Below are experts of layer 9 (counted from 0) of a mixture-of-experts language model. Rows are named router (the router's row for the expert), down (a neuron's output weights, with its number) and show model dimensions 0-111. Each number is 200 + 30 x the weight over its row's rms, rounded and kept within 0 to 999.
After each expert's rows: "comes before" lists some tokens at least twice as common just after its tokens as in all text. This comes from a sample of Wikipedia text that the model never trained on. Tokens count by the router's weight.

# expert 133
router,163,239,224,204,174,186,251,146,211,208,234,227,195,157,190,187,171,168,202,237,257,179,235,184,203,183,197,205,217,203,270,240,141,207,253,182,198,172,217,222,167,233,163,217,195,172,177,217,173,199,164,218,201,224,206,186,137,241,180,244,197,202,188,211,251,161,222,207,247,186,189,204,201,256,243,213,220,190,185,227,241,164,226,210,189,180,164,215,209,156,169,155,191,263,198,176,224,207,221,247,165,180,216,188,174,169,195,249,236,185,187,223
down0,232,176,179,225,217,144,213,255,229,154,187,189,185,189,319,224,173,168,201,186,200,125,244,205,200,176,194,229,175,144,209,110,206,177,187,166,171,117,232,187,208,247,233,207,177,185,221,207,217,190,192,183,188,273,196,187,257,188,163,224,223,206,228,198,237,217,254,174,199,161,198,187,148,171,198,196,194,228,221,167,185,158,260,235,217,190,203,211,170,249,207,224,181,224,203,184,161,216,220,185,219,233,210,207,170,178,208,202,191,189,236,221
down1,211,213,184,230,216,207,226,180,199,221,203,158,191,231,230,199,208,210,177,193,217,201,212,218,208,198,226,266,198,194,188,205,200,234,158,190,200,221,144,187,205,247,234,214,161,209,149,180,146,206,256,211,150,227,157,162,222,158,242,189,189,130,262,170,170,230,170,228,173,189,177,172,238,213,193,253,206,190,206,239,169,197,221,176,252,265,210,253,177,136,185,205,221,143,245,198,213,170,215,252,183,151,140,202,141,199,209,197,180,177,202,200
down2,227,233,184,224,203,234,271,158,190,219,211,162,195,183,138,205,226,223,170,219,159,158,253,262,160,177,186,207,233,233,232,229,203,199,219,215,215,178,259,184,225,163,193,186,241,190,208,180,183,152,184,191,231,247,175,187,210,263,222,224,242,163,220,145,200,235,248,188,202,218,139,225,206,150,199,205,212,198,173,226,248,211,200,208,194,240,232,214,205,252,124,192,238,200,236,168,144,249,211,195,176,220,186,181,205,161,217,172,197,208,223,181
down3,281,176,174,183,190,227,158,211,191,210,183,185,198,176,119,247,180,163,212,204,187,220,214,225,183,202,244,172,187,231,193,195,215,260,158,143,244,196,199,192,201,206,220,217,220,225,194,190,177,157,263,144,207,195,227,186,217,170,175,194,250,162,169,221,209,227,221,161,194,188,211,218,141,228,191,162,206,221,172,263,248,111,166,184,241,200,201,152,237,193,234,235,209,181,242,183,276,252,233,185,190,155,263,201,202,192,204,175,223,236,176,225
comes before: " of", " of the", ".", " and", " to", " of a"

# expert 166
router,178,217,240,255,165,175,226,190,183,164,226,207,208,179,126,171,193,199,210,183,236,164,221,156,191,253,223,180,221,215,212,241,174,211,213,202,206,208,135,236,156,225,173,241,183,156,156,206,198,189,187,182,207,198,234,191,177,206,162,201,225,148,205,230,195,214,229,183,227,214,206,210,178,263,212,206,208,216,159,238,220,217,210,187,165,201,197,200,190,197,182,198,171,230,204,179,259,233,228,217,170,186,225,161,188,196,182,213,185,225,150,203
down0,179,191,199,166,143,162,180,189,133,230,224,195,214,207,164,169,221,192,196,201,176,237,221,238,217,231,166,144,219,205,218,174,192,212,194,218,210,248,197,157,195,268,180,217,204,189,187,182,216,213,185,203,209,229,201,205,178,154,165,232,201,232,204,233,134,198,184,207,199,173,257,173,208,172,259,216,269,196,200,255,237,251,155,219,175,181,152,149,221,200,213,224,210,233,226,175,208,248,225,251,208,210,206,213,256,221,205,247,180,242,141,180
down1,212,232,188,182,200,249,198,185,244,208,201,218,195,225,167,256,177,209,247,218,159,203,224,228,211,206,221,220,121,169,163,252,144,175,142,127,192,221,231,150,259,169,161,197,207,146,160,198,217,198,272,230,180,191,191,209,233,215,183,215,226,220,201,169,196,168,208,174,181,175,192,203,228,182,199,167,218,235,180,203,180,202,241,165,140,242,231,241,220,195,247,229,124,234,209,198,192,259,156,192,229,184,193,228,192,193,199,207,237,173,250,144
down2,181,170,268,254,189,246,219,237,218,191,198,290,224,224,197,198,212,245,169,200,194,205,161,283,202,255,200,208,183,215,218,211,172,195,230,206,213,214,211,190,191,221,201,252,165,237,213,213,233,194,225,202,163,152,133,187,183,218,138,199,229,138,248,175,164,205,144,167,151,193,155,210,220,217,219,179,202,201,187,216,206,218,222,183,169,226,177,191,192,245,203,146,258,210,154,175,193,220,206,242,268,163,184,199,181,162,211,220,218,201,221,135
down3,180,160,200,221,209,169,207,241,234,165,192,199,251,190,195,186,167,197,208,244,208,174,174,211,208,229,200,242,171,233,214,234,228,219,240,197,177,200,191,198,203,192,187,197,165,208,244,159,208,226,175,193,224,194,156,190,155,202,231,214,251,197,222,266,138,188,173,224,165,273,217,145,142,227,221,184,182,201,192,173,169,224,221,187,196,167,242,256,141,239,203,231,215,193,162,155,214,162,211,209,169,194,246,171,206,158,210,238,237,169,219,166
comes before: "\n", ".", " |", "\n\n", "% |", "8"

# expert 158
router,199,205,207,227,188,173,231,130,192,186,220,217,183,149,150,192,203,169,212,203,194,206,199,161,160,227,183,177,230,199,273,197,192,198,183,154,190,174,191,239,216,238,185,212,221,202,159,254,201,192,168,245,232,251,225,167,216,188,182,213,243,130,201,187,222,181,230,179,221,197,157,228,145,262,205,185,244,192,180,213,208,173,205,221,197,232,214,180,260,185,202,196,231,216,208,141,261,235,200,184,180,137,239,174,166,188,212,244,196,239,177,263
down0,161,206,171,181,184,189,222,155,195,172,201,200,171,221,162,193,207,216,210,192,208,215,193,188,143,218,179,189,174,166,224,232,180,159,167,159,178,197,179,151,230,207,184,209,139,234,233,230,216,236,260,238,285,192,232,208,186,241,203,230,214,229,220,193,184,249,122,192,175,245,221,160,233,181,195,229,151,188,210,173,187,207,212,221,195,141,152,135,153,177,218,233,146,264,181,129,246,230,183,164,202,222,239,193,213,159,163,249,209,189,166,243
down1,170,187,216,218,169,221,196,140,224,160,243,150,212,205,206,201,160,187,259,168,198,263,281,200,203,250,202,180,224,200,173,217,178,169,242,199,139,226,214,210,202,239,214,181,208,187,231,185,160,157,166,192,215,172,226,238,212,194,167,157,236,208,200,206,152,158,176,187,220,160,189,199,199,200,185,201,205,198,161,160,225,169,188,194,189,222,216,160,164,218,226,293,246,182,203,228,225,224,256,163,225,134,168,167,183,230,196,188,214,219,227,182
down2,188,265,168,225,171,244,185,202,216,175,182,266,180,153,209,212,198,175,266,176,233,206,167,240,218,158,264,164,240,254,201,207,197,201,200,232,190,206,210,230,146,200,148,171,182,237,188,226,216,262,189,215,187,222,210,201,210,169,188,199,179,217,201,211,174,214,204,187,205,190,204,172,231,203,188,240,160,199,276,256,222,207,208,147,216,167,196,180,249,191,226,167,183,151,189,236,202,230,120,248,210,238,202,235,128,173,230,255,142,190,207,216
down3,236,211,214,200,153,200,280,181,234,240,219,162,225,223,211,204,184,191,202,234,189,213,225,207,263,166,186,191,197,176,210,197,185,192,243,194,189,176,215,151,222,224,183,176,216,162,211,132,206,158,198,196,236,231,206,193,165,227,176,219,196,218,161,218,188,186,203,175,255,179,192,184,187,184,190,222,191,115,242,207,210,182,183,211,205,244,203,186,154,184,189,201,169,199,164,194,178,194,180,200,190,144,195,150,246,162,206,220,182,229,225,183
comes before: ":", "2", ": ", "–", "1", "="

# expert 142
router,207,196,206,226,171,201,246,183,200,168,225,250,193,169,156,201,166,192,227,227,217,148,177,198,171,259,212,161,223,183,240,238,205,214,245,147,184,161,192,233,150,220,172,233,200,171,173,188,184,163,173,178,227,244,235,164,209,206,171,239,226,153,206,184,230,174,252,175,236,187,175,214,191,276,260,225,196,183,185,207,201,149,284,245,193,201,178,207,241,164,176,185,212,220,249,175,233,207,223,219,165,215,222,200,144,166,183,227,172,231,179,194
down0,217,197,243,162,178,229,210,260,212,236,213,249,212,201,242,182,211,218,171,196,152,228,161,156,215,157,238,198,220,204,235,201,217,230,236,257,192,217,163,219,175,239,211,217,215,210,170,171,200,187,249,160,121,190,138,186,219,193,183,186,195,241,166,214,221,257,124,209,164,165,192,168,183,199,163,229,126,231,233,226,173,171,188,190,181,188,199,187,161,202,171,166,172,213,199,196,228,160,224,255,227,245,204,186,236,186,174,227,202,239,202,196
down1,238,184,195,196,161,191,225,239,211,220,191,240,281,191,183,198,200,209,197,202,174,221,187,145,210,207,221,172,173,203,222,201,189,208,191,177,206,189,213,161,186,161,167,195,169,281,243,231,199,184,189,209,222,194,187,222,132,157,167,199,204,202,204,267,200,209,187,194,141,234,239,246,166,172,162,193,186,189,146,154,224,161,171,203,208,150,215,200,146,173,204,178,201,203,182,203,183,172,223,208,182,190,197,244,204,176,147,168,225,221,248,120
down2,241,175,202,141,186,200,231,177,251,230,178,207,217,168,232,144,213,215,160,183,264,163,203,140,224,182,129,181,125,194,215,197,234,227,226,204,205,237,195,239,220,149,211,212,211,217,151,161,215,182,250,196,240,190,209,166,151,229,219,214,190,201,239,200,217,168,115,201,183,170,194,216,231,182,218,192,213,217,196,146,173,230,159,169,188,167,248,251,187,227,185,176,236,204,185,205,239,159,205,146,182,267,249,193,196,215,208,215,166,200,208,246
down3,219,186,223,165,207,186,181,200,199,157,178,223,273,225,265,209,229,219,206,171,190,204,243,235,232,182,254,176,192,156,191,142,264,187,208,156,199,196,254,194,190,187,191,224,229,145,165,144,244,193,239,184,143,148,155,167,183,142,182,232,190,163,223,183,225,192,241,203,223,187,219,153,176,150,211,241,217,204,175,215,245,173,221,166,181,218,216,217,202,203,188,182,211,228,189,186,220,168,208,222,197,204,221,219,136,252,187,190,201,216,241,203
comes before: "\n\n", " The", "\n", " He", " It", " In"

# expert 73
router,202,204,233,185,173,165,203,214,167,166,242,243,177,200,148,177,163,202,233,219,242,193,184,144,190,232,216,181,198,200,176,208,179,177,255,163,217,195,144,207,142,211,180,227,164,176,160,189,185,195,179,180,210,217,278,141,175,234,139,206,197,180,211,204,203,190,243,152,214,218,182,203,184,305,232,181,220,211,207,228,215,179,235,258,194,230,229,189,201,192,181,140,242,228,222,145,287,180,247,226,161,217,208,189,166,180,178,226,182,236,182,227
down0,221,216,229,200,185,249,238,217,204,219,185,224,203,187,191,250,240,157,241,225,189,130,204,256,165,196,221,244,183,200,211,198,200,195,168,230,242,178,181,214,191,172,198,182,219,255,167,196,181,242,188,188,200,150,230,199,172,175,207,206,198,170,196,183,205,224,198,219,161,201,208,218,231,214,134,196,190,219,171,170,247,197,174,156,164,185,225,172,153,178,206,184,148,230,212,189,197,223,243,186,294,223,261,202,240,166,215,223,158,182,222,109
down1,200,166,230,211,216,217,237,236,207,172,241,203,208,200,224,196,194,171,158,222,169,208,222,191,195,185,247,248,232,183,185,205,184,204,203,265,176,236,217,195,255,162,223,235,205,234,221,192,151,176,147,182,162,160,237,236,161,210,183,209,203,161,189,201,226,204,186,159,215,191,181,172,252,202,187,163,197,222,188,192,246,247,180,168,159,189,151,188,186,177,167,242,192,196,179,199,236,185,215,222,164,170,199,148,212,209,224,196,132,248,201,163
down2,153,199,168,192,179,232,170,195,192,208,194,181,209,260,197,200,226,153,227,188,146,183,160,204,185,188,201,222,169,169,207,215,220,198,160,229,252,167,214,207,223,222,217,179,195,206,158,205,216,169,231,176,168,237,193,214,238,224,223,251,255,175,215,241,229,212,193,206,212,182,188,183,146,170,184,221,171,180,223,170,228,200,254,204,230,192,146,193,204,227,181,196,203,214,205,223,229,245,240,197,133,237,191,154,204,189,189,181,194,255,244,195
down3,246,237,224,183,211,208,192,210,214,213,149,176,197,219,21,234,141,147,184,261,244,225,248,205,203,159,196,194,127,186,243,177,255,162,198,198,215,165,213,195,200,204,194,226,155,224,193,193,235,195,117,177,188,187,249,218,215,195,168,171,203,172,203,164,212,226,207,239,207,250,261,235,195,236,161,209,238,232,210,162,198,207,214,205,203,210,229,226,255,215,192,189,224,199,189,200,231,217,237,201,165,197,213,191,174,171,196,186,216,215,211,198
comes before: "\n", " |", "\n\n", "| ", " The", " This"

# expert 134
router,235,207,226,197,184,204,209,179,164,179,207,211,177,159,97,170,179,191,217,214,234,185,222,155,158,208,192,171,240,205,257,196,157,190,189,186,207,166,193,250,194,250,183,221,222,169,174,243,209,188,163,257,231,231,236,155,200,222,168,227,246,150,181,177,219,176,215,150,227,186,203,191,186,266,256,190,226,196,175,241,187,154,220,213,202,200,159,236,249,190,196,186,212,215,206,154,256,180,192,207,194,167,199,176,188,168,185,221,214,206,209,230
down0,201,216,210,156,214,203,131,195,203,230,164,159,245,185,196,191,186,181,239,241,201,262,204,123,185,212,186,170,170,189,220,180,232,158,217,197,199,195,179,223,187,156,226,219,162,198,190,168,211,199,228,190,206,214,236,224,166,230,199,196,247,197,250,259,166,239,225,249,238,177,223,191,176,239,281,204,178,220,171,171,179,218,235,236,206,212,191,234,185,221,214,205,152,213,214,164,224,236,221,146,199,185,148,200,175,169,197,225,199,244,186,219
down1,188,185,216,165,203,174,188,213,214,249,170,165,185,191,226,216,210,156,217,191,158,193,214,219,180,144,205,216,208,228,222,162,206,193,190,228,243,264,240,238,150,151,160,178,199,183,262,260,243,254,186,254,201,195,199,210,208,193,160,208,199,224,209,178,234,154,195,226,264,172,209,218,187,237,237,213,232,194,211,170,180,220,221,233,204,219,162,195,257,163,137,230,173,176,217,188,242,180,201,227,189,200,183,231,197,244,229,131,206,236,186,226
down2,172,176,158,243,226,222,195,249,184,241,233,199,273,229,223,176,176,232,221,191,203,189,202,212,178,222,216,244,159,191,188,174,179,192,159,202,215,219,202,245,209,254,179,197,203,212,118,190,204,245,171,212,197,205,189,244,252,188,207,176,193,217,202,219,249,205,186,179,245,192,190,193,214,241,177,182,183,165,207,151,209,178,197,152,163,210,207,219,123,231,222,164,208,279,201,214,190,136,225,187,190,172,196,198,208,199,222,221,172,180,174,186
down3,177,204,205,191,184,173,180,210,211,220,121,219,176,191,289,241,262,176,156,225,120,167,206,209,216,183,224,211,160,149,148,195,228,193,193,180,220,241,223,201,188,240,174,238,234,227,182,182,240,156,210,130,223,221,124,202,225,199,194,173,253,207,234,165,221,201,233,202,213,215,166,226,207,172,193,217,202,204,192,204,224,164,198,198,178,173,219,223,160,216,177,206,228,241,223,249,119,165,210,189,208,182,181,221,241,226,164,195,170,222,220,152
comes before: "-", ":", ": ", "- ", "′", "2"

# expert 113
router,192,241,201,235,184,208,211,193,198,160,226,208,165,183,169,164,195,155,202,227,235,191,198,186,203,195,181,188,208,175,265,224,182,227,237,198,233,167,212,240,177,224,118,256,194,165,180,212,169,151,175,214,218,239,226,169,164,223,185,246,195,174,223,203,212,156,241,172,216,172,183,248,168,251,248,202,220,171,175,256,234,159,200,218,188,190,177,215,247,159,172,173,232,239,226,162,231,191,238,247,170,202,196,191,191,194,207,237,188,212,118,213
down0,180,147,134,236,196,193,238,285,212,177,211,193,169,254,213,263,207,218,221,216,225,214,193,188,210,229,183,160,181,185,143,255,169,196,152,162,207,207,175,173,182,179,252,199,141,190,228,212,253,205,180,163,170,178,201,226,183,231,176,224,216,192,157,172,198,184,200,225,170,235,167,213,212,169,170,190,183,208,184,232,193,160,232,168,155,173,185,188,220,207,157,201,142,156,256,186,239,180,175,213,218,157,243,210,188,207,183,209,198,157,184,164
down1,236,146,128,243,211,230,213,256,198,186,207,239,249,169,214,143,193,202,191,188,227,218,219,256,173,155,220,123,229,220,190,170,212,214,212,216,168,219,170,229,232,147,253,232,164,210,212,191,228,178,169,204,187,215,182,201,181,93,160,188,215,181,190,149,210,154,183,153,183,179,140,214,234,167,161,206,247,240,258,195,191,186,166,223,248,182,195,172,257,198,240,135,181,203,248,241,233,239,219,193,200,177,223,194,214,191,204,188,193,239,178,186
down2,266,205,180,184,194,225,187,196,208,281,175,197,161,130,155,151,226,178,198,202,188,232,139,228,179,228,176,197,183,257,222,225,217,174,169,209,220,198,193,230,130,204,228,215,219,196,183,170,188,202,207,205,203,162,245,212,226,169,225,204,211,197,193,169,207,197,248,153,187,241,216,208,179,224,195,234,126,212,215,214,253,244,240,151,244,184,171,227,235,153,171,190,190,183,198,152,241,237,183,246,202,181,184,241,223,188,178,115,213,184,257,244
down3,181,152,151,175,200,182,191,169,241,194,182,197,244,214,117,185,237,199,204,140,171,207,177,191,194,217,211,179,247,195,214,226,205,212,199,232,229,211,246,266,186,228,200,179,254,147,198,104,177,155,214,210,195,167,204,214,219,204,212,167,221,164,199,194,191,220,263,200,252,186,215,155,211,211,200,166,216,190,190,191,199,141,152,163,181,202,240,254,197,185,191,148,269,251,236,250,174,220,244,228,147,165,237,172,179,211,212,181,223,213,196,230
comes before: ".", ",", ", the", " and", ", ", ", he"

# expert 184
router,198,186,223,230,194,191,245,214,215,156,235,241,161,157,144,159,182,167,198,216,218,191,203,178,195,202,215,213,201,167,242,231,194,190,235,208,265,188,192,221,172,205,136,247,202,185,165,261,178,200,180,217,245,210,206,189,171,224,178,228,204,168,205,175,236,185,229,189,228,172,178,203,214,192,232,214,222,162,182,230,241,147,210,218,163,229,169,206,234,162,185,172,249,219,251,192,226,190,248,244,198,187,241,178,163,177,170,199,196,240,161,200
down0,182,212,147,161,199,174,191,215,216,240,170,249,233,167,272,207,215,205,179,173,194,209,195,185,175,204,206,216,200,283,201,218,174,230,233,179,216,155,164,180,191,149,250,232,164,148,219,228,203,217,217,171,157,211,150,169,233,252,189,202,253,106,219,161,258,195,179,158,210,200,213,201,171,190,162,190,201,244,237,177,217,199,176,179,247,210,190,185,177,218,209,168,150,170,192,170,158,205,173,169,255,219,197,250,158,264,208,234,210,186,215,172
down1,219,210,199,221,250,174,197,229,185,219,249,244,235,241,177,188,185,167,213,157,254,202,142,229,206,253,204,189,157,203,278,204,200,168,124,207,236,199,203,171,220,245,261,211,243,237,160,207,196,147,240,165,157,192,208,210,200,153,188,191,156,174,219,208,207,175,205,232,195,170,215,197,187,173,160,173,169,197,184,170,198,209,190,218,146,167,208,130,193,211,190,188,162,251,202,228,214,176,188,214,194,238,175,224,196,217,158,242,216,196,188,157
down2,224,210,207,235,219,223,214,208,256,217,167,210,172,188,252,205,212,216,190,197,202,234,206,132,248,212,185,178,200,218,192,152,175,192,188,215,253,164,205,157,177,144,190,220,200,176,206,164,183,150,190,226,176,181,213,204,223,197,231,180,216,211,176,209,226,266,163,213,253,194,261,199,195,161,135,252,220,194,187,181,208,150,167,154,222,215,209,171,217,161,187,218,204,157,224,222,187,240,257,183,216,175,229,164,233,254,206,183,178,186,222,227
down3,193,186,210,154,189,173,180,169,214,209,210,248,234,196,167,220,246,177,198,185,214,184,185,251,197,198,209,213,222,164,212,175,210,185,200,140,200,216,200,172,183,223,231,150,178,232,184,211,223,196,181,196,234,109,120,229,218,177,157,177,218,214,157,177,178,194,230,187,231,256,215,188,176,248,234,187,196,232,147,195,133,246,202,240,192,211,173,170,230,225,255,249,239,197,189,201,175,221,146,219,163,124,215,237,227,180,216,222,159,175,189,238
comes before: ".", ",", ", the", ")", ").", "),"

# expert 162
router,179,236,236,198,195,162,172,203,206,164,220,219,155,163,200,172,178,169,202,210,235,202,233,185,164,203,190,165,212,228,223,214,189,260,243,172,236,198,168,209,183,237,143,229,174,182,140,217,174,168,207,208,177,244,227,169,209,205,113,225,222,199,205,203,242,170,189,183,204,157,186,249,171,247,224,152,226,199,177,228,217,156,208,223,210,180,185,215,225,132,179,143,222,259,226,188,216,229,229,251,179,168,200,193,186,201,205,232,226,217,123,214
down0,223,203,207,203,184,226,167,186,243,244,279,208,214,228,172,199,208,164,218,202,161,218,221,202,223,179,174,170,208,228,181,208,217,155,221,196,184,164,195,248,186,204,144,229,131,231,223,212,183,179,148,190,239,148,207,195,229,169,233,200,244,181,223,205,224,226,217,196,190,167,231,173,193,187,195,157,191,226,159,185,224,218,210,191,229,219,196,220,235,193,164,205,237,235,201,153,233,168,217,196,190,155,138,228,197,264,214,184,226,163,208,237
down1,213,117,160,162,251,198,198,171,200,164,188,163,198,208,120,205,182,210,162,180,213,276,223,230,223,162,180,168,203,256,185,211,233,231,196,187,185,231,242,223,234,200,167,236,173,208,185,266,225,212,194,219,186,162,204,210,158,177,206,185,197,222,229,199,214,229,221,186,229,204,204,202,208,163,244,233,165,211,203,162,202,183,179,159,146,180,190,201,240,187,185,235,169,156,166,229,212,248,225,212,223,180,184,166,189,174,168,233,156,212,259,202
down2,261,216,262,251,230,207,234,193,175,213,214,161,163,199,209,206,226,218,203,204,232,168,201,224,221,205,147,144,228,210,197,187,253,230,184,221,194,220,178,211,194,139,252,204,184,220,189,169,229,206,171,162,218,226,231,217,177,215,157,163,133,223,190,163,151,213,196,169,211,196,201,186,147,275,205,189,173,215,257,226,213,225,183,188,223,196,184,180,179,243,201,260,157,223,209,199,229,212,201,212,214,239,181,185,198,199,185,203,209,149,193,216
down3,197,148,227,234,238,228,216,184,193,145,248,253,224,223,238,209,206,200,193,167,226,198,187,168,143,226,173,246,176,225,179,178,213,192,225,199,250,194,171,137,208,158,165,164,196,229,198,189,250,194,185,208,228,195,218,189,177,173,228,156,167,256,202,233,238,181,196,196,196,155,163,184,233,181,216,199,217,202,181,236,151,202,232,200,206,171,188,202,161,218,170,194,214,194,204,202,155,197,236,231,211,210,206,194,202,206,203,174,178,217,173,176
comes before: ".", " and", " to", "ly", " in", ","

# expert 161
router,193,201,208,152,193,205,213,159,179,208,215,213,171,131,117,186,176,199,219,211,251,197,198,169,172,190,175,140,230,211,267,206,190,236,202,169,202,145,149,218,178,226,184,215,162,140,191,260,196,175,163,241,204,240,280,173,165,209,181,211,248,176,225,237,213,206,215,153,216,171,151,201,178,243,222,219,200,210,187,230,208,182,246,218,202,210,184,238,263,210,183,191,214,205,195,176,250,189,214,226,190,182,221,168,171,194,167,207,201,192,181,218
down0,119,174,194,256,194,148,175,169,189,212,194,184,182,224,271,197,222,253,222,181,241,185,197,216,198,140,217,280,219,238,271,185,219,235,232,211,181,209,217,171,192,141,212,166,193,218,198,194,225,168,173,221,198,192,159,233,208,209,211,224,152,191,167,180,199,258,170,213,189,217,195,198,211,197,215,226,182,217,184,169,187,246,162,196,179,211,191,220,191,169,206,234,208,219,209,194,203,132,255,192,215,267,234,183,171,239,207,177,199,236,170,193
down1,166,189,168,168,218,176,207,230,147,149,182,170,209,265,156,195,212,183,167,165,213,196,160,227,212,139,199,203,221,189,193,225,209,231,142,242,198,204,206,143,164,200,180,169,205,209,207,172,230,199,229,164,210,170,207,96,206,147,264,196,188,187,197,218,205,207,265,193,193,166,209,128,176,248,138,189,219,200,268,171,184,143,184,217,224,221,201,220,267,204,153,220,212,213,212,167,197,185,189,205,186,183,201,165,223,198,222,246,190,308,218,193
down2,190,140,166,207,184,158,249,192,211,180,180,182,202,227,257,164,238,206,240,220,141,215,212,227,221,151,228,269,204,203,208,267,199,136,159,182,255,179,208,176,246,201,232,178,210,147,205,165,179,207,188,160,190,195,176,204,251,175,175,163,203,179,159,199,254,224,207,190,143,220,204,162,171,230,226,241,199,225,240,141,172,170,212,182,221,162,203,217,173,227,219,221,208,224,225,240,188,185,228,172,195,242,189,189,218,234,229,223,165,238,212,211
down3,198,169,184,219,222,195,148,168,194,186,213,199,173,210,131,163,144,197,211,177,231,186,175,237,267,142,234,206,213,216,243,163,186,189,223,206,189,186,187,259,205,167,241,225,204,223,192,204,156,230,213,192,162,191,210,168,221,178,209,204,206,194,242,187,181,254,208,252,187,173,203,187,216,177,206,246,249,223,165,224,159,186,198,162,131,239,157,192,175,179,226,222,162,207,110,205,249,218,195,192,189,235,197,178,180,154,152,258,202,203,237,214
comes before: ":", ": ", "-", "2", "- ", "1"

# expert 173
router,186,210,228,231,159,189,223,157,181,216,229,263,191,143,179,196,153,185,225,230,219,166,230,205,166,207,234,181,208,197,258,242,167,220,224,151,285,184,232,240,155,247,148,231,186,181,175,201,167,178,155,190,233,204,210,175,207,243,180,199,209,183,215,174,208,163,250,191,209,168,214,211,208,239,219,171,226,202,173,239,197,184,262,193,230,209,180,221,201,152,175,197,209,223,227,166,215,230,233,203,194,179,204,190,195,188,196,238,226,232,174,197
down0,270,229,208,265,207,201,191,200,221,200,188,262,174,243,160,219,185,145,209,215,207,249,178,191,227,212,123,168,229,195,196,168,189,259,219,187,166,184,143,196,193,188,185,223,213,181,80,241,247,204,208,167,203,177,212,249,148,176,155,254,163,170,200,194,210,199,247,218,265,186,204,203,202,197,229,198,163,179,150,186,200,194,194,166,170,206,214,188,138,130,251,247,212,222,196,171,186,237,141,197,166,160,180,201,220,190,214,175,219,244,251,214
down1,200,195,209,193,232,254,174,196,148,175,164,190,207,215,232,224,221,201,181,229,198,227,225,182,169,223,204,159,213,163,158,244,262,237,202,165,181,135,247,196,163,213,236,132,189,167,193,244,158,197,205,202,175,191,206,186,167,210,222,203,234,208,165,236,255,222,155,215,196,217,168,197,117,214,168,177,156,206,199,193,195,210,233,219,229,201,165,247,219,202,213,207,136,167,190,192,246,150,227,206,202,188,166,207,172,171,179,203,217,200,188,220
down2,204,190,255,198,213,187,216,265,221,228,152,176,171,222,220,178,224,182,269,141,229,270,170,121,228,237,166,183,235,182,177,196,257,204,245,230,161,214,192,156,178,193,208,209,164,234,219,161,195,179,240,206,194,216,210,240,218,136,207,220,197,199,211,242,212,223,176,188,212,174,190,213,155,170,166,127,200,190,185,187,206,193,201,159,223,156,189,168,185,229,221,204,248,216,144,211,192,174,195,187,206,192,191,211,211,200,225,184,233,236,168,190
down3,199,187,241,159,182,156,136,246,210,176,210,202,254,262,250,222,189,220,191,208,211,226,194,242,215,207,189,188,184,152,163,244,166,228,193,203,200,199,176,145,145,227,195,206,189,244,204,198,206,236,224,234,197,160,187,194,194,148,231,240,233,187,199,201,183,185,229,187,233,238,162,269,150,218,216,230,222,142,232,231,256,209,167,159,203,179,241,167,162,199,174,226,173,200,206,191,189,179,163,190,190,168,198,119,220,214,154,169,161,178,244,147
comes before: ".", " in", " in the", " by", " and", " to"

# expert 39
router,182,215,223,232,165,169,209,174,199,189,251,235,208,181,160,185,179,192,195,212,235,162,163,174,184,245,220,187,222,136,194,253,196,214,237,177,232,177,184,222,163,217,194,210,176,146,170,244,162,178,171,218,208,223,221,144,213,224,182,226,184,152,215,192,232,164,249,198,205,155,173,249,174,250,252,232,187,170,172,214,206,145,224,200,203,187,183,194,244,135,124,130,260,231,234,163,230,164,239,237,176,184,229,182,152,156,203,212,182,251,174,184
down0,184,201,162,191,153,231,179,219,222,187,193,183,201,204,185,253,160,198,195,208,215,205,226,190,196,198,216,180,186,166,179,246,206,245,201,200,186,197,217,252,219,221,200,245,207,200,165,165,219,256,182,169,206,151,174,218,193,208,186,210,274,224,160,261,254,262,144,194,163,229,192,187,223,191,158,184,264,181,193,242,225,215,193,225,205,231,215,220,204,274,182,225,178,180,160,207,201,244,217,213,164,224,99,223,191,219,216,222,188,182,171,172
down1,149,232,197,198,193,272,172,216,185,189,154,239,257,177,253,237,229,190,196,202,169,241,194,225,280,171,154,239,142,242,159,220,148,194,223,219,215,195,235,202,146,173,194,238,224,180,202,217,229,180,208,237,195,140,218,237,226,220,186,186,189,207,149,189,247,243,144,209,198,199,189,220,163,196,175,192,205,228,220,242,203,176,220,177,234,201,190,207,187,209,200,170,172,194,250,227,202,209,216,190,166,215,140,180,178,180,222,216,143,162,271,223
down2,154,170,175,241,167,201,171,232,232,179,168,181,226,262,316,213,234,212,173,170,198,185,189,188,228,183,174,185,165,214,200,181,216,219,196,176,242,232,158,201,212,236,201,213,232,219,175,230,206,227,213,204,213,214,179,195,224,186,256,219,164,177,143,171,176,178,202,111,224,214,158,183,196,182,210,218,179,126,140,165,169,166,225,206,209,201,167,236,173,221,234,200,188,179,187,156,181,225,203,255,201,181,249,217,187,216,197,215,198,214,220,134
down3,188,183,204,193,189,220,248,209,217,195,192,160,197,233,223,188,164,187,193,186,181,160,253,180,173,162,195,152,190,220,211,219,175,152,243,192,181,160,184,172,155,248,214,197,247,192,222,218,275,189,212,221,175,203,209,158,243,172,237,153,221,243,186,181,221,232,197,167,197,216,187,135,241,203,143,241,218,159,142,147,184,225,212,159,220,161,214,249,205,147,190,230,147,216,205,227,260,217,281,218,247,128,175,247,207,273,187,216,260,191,230,184
comes before: "\n\n", " The", "The", "==", "===", "\n"